Below are experts of layer 7 (counted from 0) of a mixture-of-experts language model. Rows are named up (a neuron's input weights, with its number), down (a neuron's output weights, with its number) and show model dimensions 0-127. Each number is 500 + 25 x the weight over its row's rms, rounded and kept within 0 to 999. Numbers have three digits each.
Before each expert's rows: "comes after" lists some tokens at least twice as common just before its tokens as in all text. This comes from a sample of Wikipedia text that the model never trained on. Tokens count by the router's weight.

# expert 50
comes after: "0", "9", "1", "2", "8"
up0:511461478510527460489517470488522533481474535529505508488487495527449519503514529499506489483520500516487489477530447513494515456535502491500523516535519517559522507520542477479505537515498465524453451493478458505504476483507471555507509507491517481543490504535506511497462447497543515464526493518545460525502528475481519443457511530501483543492513499508489522522489490490489515492514
down0:488540509479509518487460494466446472458529505470522462521489549485508499458507480501472545516538500458525535525492468491515450494488519530527500465515506489523494472466442511515465475488490534516490557494550492477516489493482509478501446478480464536465459526486545487497497510485490493512491545518512517494503488487492502511554504483503500461498493513526533513493503503504512493516458

# expert 25
comes after: ".", "3", "4", "5", "1", "0"
up0:459515517476498524500516511551467517503498503511521526469515487508476537491533493554494493506488496470468496517500498495468559541473489487454489490492531484487543508493480483494472549513549546521472502524480507438493450481518509499471465548515493515514517512457489515503495522489481480493493519528462494504469469476482512518498516508487506514521510468493504526541477487534458467540563
down0:518485481479488447531458510507519505512462536478518477441557496492504468477508490455506488482487481516535513511494472521525466449524502466550483526509529449505487517536471518486474533535515491530516535522485521521498501495493525478497499560501475511485497503494466504553505472539481508550476519523506473477481538480498539486508486460520495473481495493505512501486537537495515515495466

# expert 31
comes after: "\n", ")", " |", ";", " information", " minutes"
up0:509501546453481467493486484535474532509527503498493535478504482532537506437481542491466466485504461514476507501532451496516487526517541511471489537498521527541507476524497491453487510529539512498526532525518516501556523502549461504521541485488491488510464520462495481499463482475497486519501458505480516547488511511485527535534475510505483529511512496505515522525498551486507495487463
down0:494457474541532497480506518460502497485482449549486469483531491507537468487538443504535516518497453516522524537510508494537493486527537513488465491507489529514512498477474501527511512496494502493524550468496490536457459514515481517520515508459470495455527479538516503442544520511484506519500499487482484558512510500552494474503515489538522496509504480512472483454512485459512509505499

# expert 67
comes after: " the", " a", " at", " of", " The", " on"
up0:502516463502512543472496501490506551501492510470470467516513493500518521509483474432503470524507511483507507492481488515500497469482486473506504499555463531519525490513493461547534476493492464465502531495499474518548479498513522513545524424496501486477506489488503517532475522532542469517488507534529471530509518503521524490507505519472476489486491583488491516452473510510497486530545
down0:460473493505441503505500525465476502490510502498490534476508493501515469454543479469490523445510503496473487520475480489521513532475511516500532453483510502504482549496549507499478534484482477521496492509459529508450516492534536528440574525480520498497509444512468479446480500499497507492496513495464507484493501502534459486505547486532481518521514513500504486518519547473525490490492

# expert 10
comes after: "1", "0", "9", "2", "8", "7"
up0:527514535537508566546561513461498496502474476489505507530516531466499504473521502483517537475476564525456482520498470526481489517452548514452499528537504515483479521509469509510502478519487495466491506517485485526522501450476494517509474501496450515493501461475497501502504536496510450496519493533471489500457467492478503529475474488495494493477521512472528505531452519519514531487496
down0:502519460524505477496500493458495473500506505447510516511500479474490446470506527511502549474519521517526521474499437500524476512469515522464503477525469497492517475498491512512524465508520503447523512513511544535553482473534455500450515533464503525491514497502498505503486562500474486495498503513490478462510515488446502482506482533499474541489496510476524484499543501506431469473480

# expert 29
comes after: " ", " |", " /", ")", "\"", " Racing"
up0:492496463471464522510489522507490482496493560509493494468489488464484496494497486498502457513536522525442559435474489537532513499539511503510480522454504495488485441503510559518460517516532492495524526491523510463488473462494488529525516480509511474500489519517514512498479488468483503499464480493460501497487485552519463503520493517496551523471511492519503545504487467551518500495463
down0:521528508516484523509473473497501446449491469504540534517509495478551484495521523523467492521541542513524478512546542528447514482492505527495485480511540518457517528508500539496524483512505507551507457474502477539522482527514509444498507521499488513520491493508491480512498498540457516533546488491511531499476523496497517484516523443503514510457490555506510503509540518496511494458520

# expert 64
comes after: " ", ".", " to", "\n", " was", " re"
up0:476508459508496509536482501491565518536523513491518533488471501498471511473522530503502473497495520512474446538510473506477512521533566474492537479494477497488521537518477529497515465480502534491488472492495520519498505523516580496501494497527504513514462511488548494520510525478506464447495521503478496489489531549503453502518513527457458519473495506484530505496528506511454493451475
down0:454489506495468498515514532509464502470483534494499488501508476500481516503478503470534528504528522527510550510529489504473458457501487535486493512491556506483504517492523513437495444486477541526514527524488498498502514488502513535484483526524512443492534471475488493511478492508486463489529497480534456488489470534553454541521467494488508509451497485522531529447516450507494512508492

# expert 70
comes after: " the", " a", " his", " their", " its", " an"
up0:452501552483497498506482455464514492459537509484499510458499511515505529503432501501510521521504518494465530494489503507450514499519489447477509500527490506479483447480531517503529520487466484509511501479537435564499503516525517477515498504495492501516464475484508509540548522509477495549500494486495478521489521531539524528498482484501493490528470471486539523545486509523479503496561
down0:475515461517519472487523493481546523514522494495489532540516519492496525466513492507529533449502513464474516524498515547490515465496520456499487520519513493524486529542471493513532502473532518522515504510523502460466515517476449511547500482505504477487530458510529506514538520472510559490475528502487530483442507502512452474498501481477515495486450513512454525542513494490525446480489

# expert 35
comes after: " in", " In", " to", "In", "du", "don"
up0:515489494542502531497506512536495474527491452527507517507539465516489466471448495546505544505516545477519522514513553488497493501484482495490494468521484541489523513513503476519529504472527453431524462498506502519483473466502500483517501481471523544475531545501513509484527514459480498511537513514514521492521464509490501519464465514515489520516492562539529496463518504478526478526538
down0:527494511519507489556467463458505515534503488489471505502495523481531534532493551478475467525469489482528487540473508496478501504465487436493483515506503500495531509507480467507530509489511526540471415521486485463532490525482522511516517477501483498479510498466488442516469526453479498483495486485472494482510490519497491511511495507474546513488499494484489484515440438481526521461481

# expert 56
comes after: "|", " |", " March", " May", ",", " January"
up0:481524531553499514514510498502492551523487501490555492523519499485516512502539535502506479490492499521480499533476476501507547475473508496468481477506531507511465511502535501528485481505517491467506515496514523490517464545477486488503520496509527497482501549509434470509441502461547516546456514488475497495484457498484499513503502513510544453482548524499464477526444508545514450505502
down0:473504475502469540526513493528503506512492504492486475548481587502507496510504512508481546484451545480526486501512502482472508530490501469428491529536457485550468493485495508483455499462534492513500506496488516496491483514534468507516488499486504473505517514499489481492494492505486520469461492485475483493441497529439473535517493465506493539530451533499504509532500530491476483524468

# expert 61
comes after: "6", "0", "7", "5", "4", "-"
up0:474527516496519494478489534489563537518507478544532467496476514529482478481485542504483513514481528507484463485500467471507495460531478535496532470498475464516545501513465453514518475486500507482516505473490494499452502521517491503507470532557519462548479528504480486500522494487508481496470506507472524477539478534470509490451496480489462526543515504544542470544501496483468503524486
down0:518468541538502490499471515478506515500525537541545495439471488493471502487504473497453525474493507489534571497476524517481514490497498533494507477437494468479503519496465543476561522480491489498459457454525507505499487541502473487494501477495480490466495531487511500479497514482483476473505513502481502481496483491465535494531441492505479514559510538503485503475501495503504499468547

# expert 8
comes after: " (", "1", "9", "0", "8", "2"
up0:531525519463515489481477557564535491477497509460496509498525483529527516474495494491511535521475528513554513541491525454513493518514499487520501520441519526495482470521516522483473518461466468567481492490486508492526520525525537500472541505497501516541504516497494501526526516524514499528446537493542510452491477465513501518490481512529517481521510504560494480503506494493534516483498
down0:487484487540479468448489515505504511495525500520533526516521508505480533504490459516536483549488473495533479491441507499471485497466510470484473448544451521518513495546518490493539530482489525473522455470527497486495511484526491502529517502505490505534511435515534459457474483497539554480502486523503490522479511509500522504503495475463495486453488503484441524506512490490529478473504

# expert 55
comes after: "\n", ".", "==", " =", " |", "==="
up0:473507443523504516475531490532450481476477455542468505495517514506503509494501541519466487505484490488489519506515518501496481476470507496475504492553502480522520503493553499495519529486505519507519453500487440533507537546488483466474460478508534509488474488497460505513487483477521426513500449516511491492550477495475472510445510464471514494482482498538473520470499484530502473520474
down0:519488518495478477516491527511511478499504486464500533444456490509459517492551492462509507476489517508552476526511520457520513483542467509475514510516527503513456495495469499527529503547532482507540510488500457463502458484531545527514481538494504538481503495501561513501477519519506510453517480492520493512467529514479567447524492532521496520478504470499506523539506500480514520511483

# expert 5
comes after: "-", "\n", ":", " (", " Family", " Clade"
up0:506510527516477461499532539501503556491539506537556499528529508475494499435471506519480466498528488485446517479554462487508490504506507501505492522478500480499529513497575527464508549521499507509466485505445523514507496484521485527498494520530493488461521516499486526530476481458510514494535532475477498465511455514504486509511529518503493512494495521455524504487486490490514537530551
down0:505469520513470478547478473452526456500507538507508516502505509518496518513548511499507524475530513462553497517465531524498487506492530496479506455536541502479503473523489512488466460503505515527519523477512512502463448478503474522508522509468481514539510506477493533489515459514481476516509491534479516466559494496521492494496447511542486502517485550527506516470489549532491447515464

# expert 69
comes after: " B", " W", " T", "B", " A", " P"
up0:480479516460500475518483529438517558481515471503528506516495486480505510504472507505507478507467495482483525481495483497525454486494464498487501519531533489494496553547494491468540563498519495510523523490502512479471475486499527550477456494447451461457493508507502539471521496455483483525488510508513521513529512479506514485488554459513504478480466528497521530527465481508458497486514
down0:500490520513522463525481491508472469467542515488507523480482522527478500546480476492519488485468488489445514495500467467483490487517553503547531547524479478528511522449494523488506515506505490471524483479501509480491478505499506549494541494478449468510493556469522473508478484482471527532464490486565516480509497500524532513482492451516475523489520527457480504526495508443512482492474

# expert 15
comes after: " is", ")", ",", " was", " It", " as"
up0:525531494532487478509525483470516484475473504504459527514490516509504476443485491463509485507501504498534530520514543547487493520507497538469495476514489467512535552537476544537530457507523487449476528508482523507477498498489516545540489518476514480514511486535492500508482532542500442523512493549476474477543498509480461475520545533495518485466470479518482493488495472470520484530502
down0:484483514497498530506507551510507485512535476533522515484494474499498494497515522455536500480536457473510494525516528518526494495463518545503476510502428476515500478482489469510480539472447468482501514555519448519493494467538481466522526479516525463494486492489504472490506519495486518523505511490486527481530547476468497522527488470568461500500468507464509488514547494513458503471484

# expert 28
comes after: " |", ";", ",", ":", "N", " and"
up0:493504464501515507515451525497520523452500551510522551514508531488515493499508496512522483480526481460476470503544529483506502478553531493530531523515509480497521440499498473525548477477504476461493493494502479505463488536509480519438522465475506468515476519456499460487494541508448523502490503495486475510493517507495470455490492468535487455488509473475532473494497526540509490500535
down0:511499509487473450479518473502485536532502489501497473501534506477497488518500541434455467502471536487493436525495523479553511453491484520495511486442488466482509521523476447495534452528501507465471445485492498502544475468467512492500513531529467494483504463475483485483486495490500516496516495495533511471482540501482497449505516501534515493502527495548490518517473501526499488481485

# expert 52
comes after: " the", " |", ",", " at", " in", " New"
up0:500519502510464494488518501522508538492496475535511527526512520464537503480552507500497477535452484473491496495452522512473502505467546517465497522511510497418525464499465535529506512502545490534476492487480557470478479468497496519484474443568545488498539489495476515476491503490498479480501451513473492532530474480507478518504481473496514465508505493487504505491511524474502513536517
down0:506488514504460497467514509517477475486497466531506520451505508515475456544496485503468553494466474536480519488486516495484511540504499503455503536510571497518501480509514472507478516532508493500453504491496553522472483496480497517464486470482515503459477525446520498467498532493500505474521502475518500554514457485505501525537515505518559535528530461452497487456496523499506527507513

# expert 45
comes after: " ", "-", " of", ":", " poly", " sub"
up0:457503522492528485489498472478504540521488473490488490507490496497515505479545496535506511500494485516439453520467523510490521465489524518472524485532516461511506462491474513506449482511491518544533514516539509537487503541514535528447495499491556484517459464500493478486465553481459473451520499486551472465494475478520498472480510490458474486540479506524516489498461503494506501482515
down0:538511497490511510527470509470542525460532501496487508500498468479496533514505477515437462529519504468486559518477516485460472512511473479469523495474451555504505503512543496480505528493498465535494509462494519488509502524510541508484478474497515492482492519444523548506489540455547491543546504520470511498494502501516488465526479458497505497502505517492493485493505522515560505550487

# expert 62
comes after: ".", "N", "K", " However", "F", "M"
up0:465451549476502496485528532540517468489474489502508557542476532507493486482512508541472498503484550491524541469516498512531488568510528486513529466527506517522475512478537525537486482483538505509500507498502483483501539485524483494517539522537472505549505527514553531493492483478536540504490524515481514476481534552484489521466510506495504464487464508509503507520510514479485534531503
down0:460519461439493470498465452490481537495556505520515508499502480490516502491495497464517518519505520472506478475499536486516494489524519484506473523556525460502472518541484484500533504477464438496502507550445519502519498522511480525484490514509496524533509446505478486538528481468516531503505510452505496486523497540509526506457518507477492508494522528501494497514488529528443474482551

# expert 36
comes after: " ", "2", " (", "–", "/", " Chart"
up0:516550492483494483509497499498523529452500510470501476504521499536508515572528467493515487487542460444515541483454516494485537488535502504475468481536494474472492481537473488477495518518506520484485519510519523469472507493543491493549502476538478518536501496494456462480527494502480524530454519510517469515525451466502487547462494473505543508524517481504502497511463486527473488491478
down0:487471472501492456442481507492488505497511510530467473488499500533474522537475510551491482471545522523526487504527526523491469508501449529478517481493501496496455490534531491515498447524489465492494518511514505451478519494480438516506472514526547507507478473475449539476516506511524469471491492483443475497495540497502475466509470516489512481477487463480505519533467534540505508491529

# expert 3
comes after: "s", " S", "S", "c", " ex", " dis"
up0:496528505536499510514520523500485425498492524567508500499505541480461481485505523468479459505523535507500523457483489540463517515451455535512490482517543530509524512562537498528467509512485506527500514488527495511529499450458475502503523473478439489482523521479488499492509493496489544529525493521500520508482515499477465489543507488499487478487490449501494532494482486539492489482481
down0:495454495463542515502520487491438493516526516523468522477492494493499502495494499544464517514474528513450572535443507526510465504488459500523496480466513516541515486471477512490494492500472532518516514484493477523556499474513465516552509505491480556527503493462516534493503489517458534491477464519492517483481520471500513510484480456481500507537499516494489500506538482489541507468467

# expert 17
comes after: " |", ";", ",", ":", "|", " –"
up0:513518503487513469495509466498499502489487455492494491503523543535453514483518474442491469479482498518495523458520511528507481494494510421504542521514484513525480558501536494521531511508479496458481510503517517476442450494483492513482502522522529478560517533491490472492507540503518499508467540479517507489509501467538525518484481509545500468508461501493485442486463499500479457498507
down0:505481488508519502474508500550471496543538495416492518554483458456503450494526523552493523516518491497499539500517499478487496485504534500448498474465512478461502521493516520489482479539513494467533515501509534495498491495476538454488518518493504494503555501498467483520506496538520489513479482456506522494476532524510544493516523528519505464505513472512477479474462511504478495562495

# expert 40
comes after: "′", ",", ".", "°", "9", "3"
up0:478483474533511503480539516505501488498488497462504572516576497490510500499450506491509542509459453486491501541497546514515528493494490523458485500484489449490467502511501495552477533476454500449491569507515507486507498487487491477481524486572514502499488505502487501547516528481521505528478520497491470500517541486507483482505498502452520483472506483512532474527485510485527526498509
down0:516530487491508494478500488474524500502453472493492426478468495479495534510512463471468500497541532468524493498503499497529496499508473457528502549499538495476462522459527492530539530496523505469508454517483501484541504522478459545503543460486492453528508495496488515477466519483535516462504488534475504511455488495546489518498480508530515531531511489537504488522491510550502485518538

# expert 23
comes after: " C", " G", " S", " D", " P", " St"
up0:521521455523512531482497526497536513534510483505448526467508495517518486527501488522493527511537455513489467489464495486482465506461492558465499510509534517466479502536495493494497528487532547444547476515474496493547485468485511539490508496490469459488489520543510512545529511484473479525469485518479480513535474466480482520493532496492519519508514487516505458464480506480508562491472
down0:453492490495539496468508508465483508491483478516428493491507527511543461526517452509522497503522443451530499484519513456513504507505509526493535533514498498485478504526475571517484476499510493483525489518492490482477505485497455525523497480481482519499519464495528525466521550476504524547493487476541481504504507530558541534482477470466488513476507514496511493482513526514496556477493

# expert 51
comes after: "1", "2", " ", "3", "4", "5"
up0:559518523501462527477497501548469448488479497522499482532544520513484497511533531552457487485483497518508469542519474475480503517492540493504462474481549531480490552507532514474498470483546498515509504477509471497539501516522505533527523479443508479503466456502493477524475488526489518526535493539511503510492491529472474532484520498479523506542503513507504516518505502470544474536513
down0:473504514498501561501478477467479504529527487526474532493492480538531517494481464497532522533478480506490533493479483528531480515471499477490512495499471519520553502473481472512516517494472514467509552515511546495440518493493492518519460488534484483521490514501501510444511525472476498459455523465444498489539458449519505489528492527494479486484510476502474503499496552508474493475452

# expert 46
comes after: "'", " of", "’", " on", " with", " for"
up0:499499503523511488522525547498500483502511454464502508491534507498512485538475518502475489482519514486487514469473481526510473527477503481438523469553518525501537531522456491487522554550527506509516514485521507524521513485479539530512504497478520530527522511517564508487520466504523492471478557458541519541511524490461460526507491547513462516519464521498520486494506495536468499511497
down0:536523492500500492528508484487510529475488484503480507521510516502489498494513519558510483500447446467442505488491540480468520504479478480513467523469484487514480528524485456510492468518542506514489478511525534514505516471539502500502455455544425475485482476499459488501479528470491510496479463511544521486444491498519479512449509493464530512453529520502475482479488499494491518531516

# expert 65
comes after: "\n", " Genus", " Born", " Coordinates", " Clade", " Location"
up0:509523488519492502495471508485449492461480493495472516541502457498491503503515508494501542459525514502514545505519457549542499529478521498509487475498546480496540513564455506459532449512520495491478495512496482544482506503492523490484487518512531490502530510478463521537476520461476472505484521538487499513552467505485514516559462528503466510511553514511472519505485535467499499523498
down0:441486479482489524494470443505548471538495523523494479484510497508474463494485489510485475480458516478515513553525520493489480525524480472462518473514498486491495483477522496493513570470497499508499521507497511466486563477526506474486491479541472479493506485497469491538501485497484530528468495528461490476476519475518512429561487499504513452529514488487505501538485495541513471481510

# expert 78
comes after: " one", "s", "ed", " part", " member", " based"
up0:458531480487477478495528499462483498452517524494487492542473482503507514501502496495529532519508501453480511507463542477531491465510470497496536449507505502562500545519490521496489531477490528529459486471518541523532473458525501530462462468521461551506479518522509454520511486472480489448481488482469503511504482475503535492521469487491491515502501530497470517449501509526507470475481
down0:543509494525511492441468498529502451517517508498498495490537492534452496504481519469487525521500483514525501499503494509490514540501490457490466527534486489542562467487470503519508486534504520521474501536472465478506493497491487473526549483502530500500461514502500510494489486539481474532484519498491474470527497518540487532494519492440521484518492491507481472475439473484551529531563

# expert 53
comes after: " ", " re", "-", " dis", " Re", " un"
up0:513508486527508503511498521504512514516509547526499520492523501478478450516521460485495520509461459504502504513477528545503514496540517493450510450442494511562510513488510479526522522424500471496568541539501509484525487494525504464470545504478497467519467489519530511501516523485470476460506522524480505498543533504503496519537501491524506508455480530491485524528525482488498511495474
down0:515476498474504473527472501482511499523498518505515488532491525450477519519546540552466513519507464537488478529514508490495545433461481483531514541517473529473503484473491497552502498480503501502500567521481496523472497509500497494533488471476438515497495490498495519541456534513502506501496500526473521519439514485505534437496497510496448488497493525473460503529494491518494493488501

# expert 41
comes after: "1", "2", "–", "0", "4", "3"
up0:530470528467464511498500534554495516501511520474465506473507475468448504478537493468497469528483484527467501492458504508514492482459491511536483490498467540515538489522504510464507501522469510510524468513504518504509468484541480502494523460477520478528528561537496464484466545505502540481515525493460529492463523473476525515482499521486489470482550510554495463499467532487496496512489
down0:493529460547525487549465521514536507526465494503530521476502539526504455496520543510485481445441477480500522473494479498510504555512492532522520523510494477451466499453529516488515553496483520461474461577505500475506511483496483498524504490485505476490541533494492491486520490458508487528510494524550493502506507526504507470495505498479495464458506496514495476477498494509477467492476

# expert 2
comes after: " |", " (", " \"", ";", "-", ":"
up0:501504500522553465450514510532512469531494512486504577479538547526467504521503488469503526459477513531486476511513518485550489545541505505460513512483519513526501479508482477509515488480495513529478521515490491484483533514519499493491494541493474513503503462486467476497525498537479506572506505467532508495558479485460474524476490477513469460527467509492516487487513497475499463517542
down0:508449461537491501561507482484477516512499509491534510527506497500466560477488560521505464497507521485490506487485498508513485464527482505503446502489525501501463521524520529557484504484462488481510473498513508507524542450488514452529480504529475509520512506509510504514467525534517506525483491518475437518542513497502555510473472493508495502514512525528448514517494494472513522509439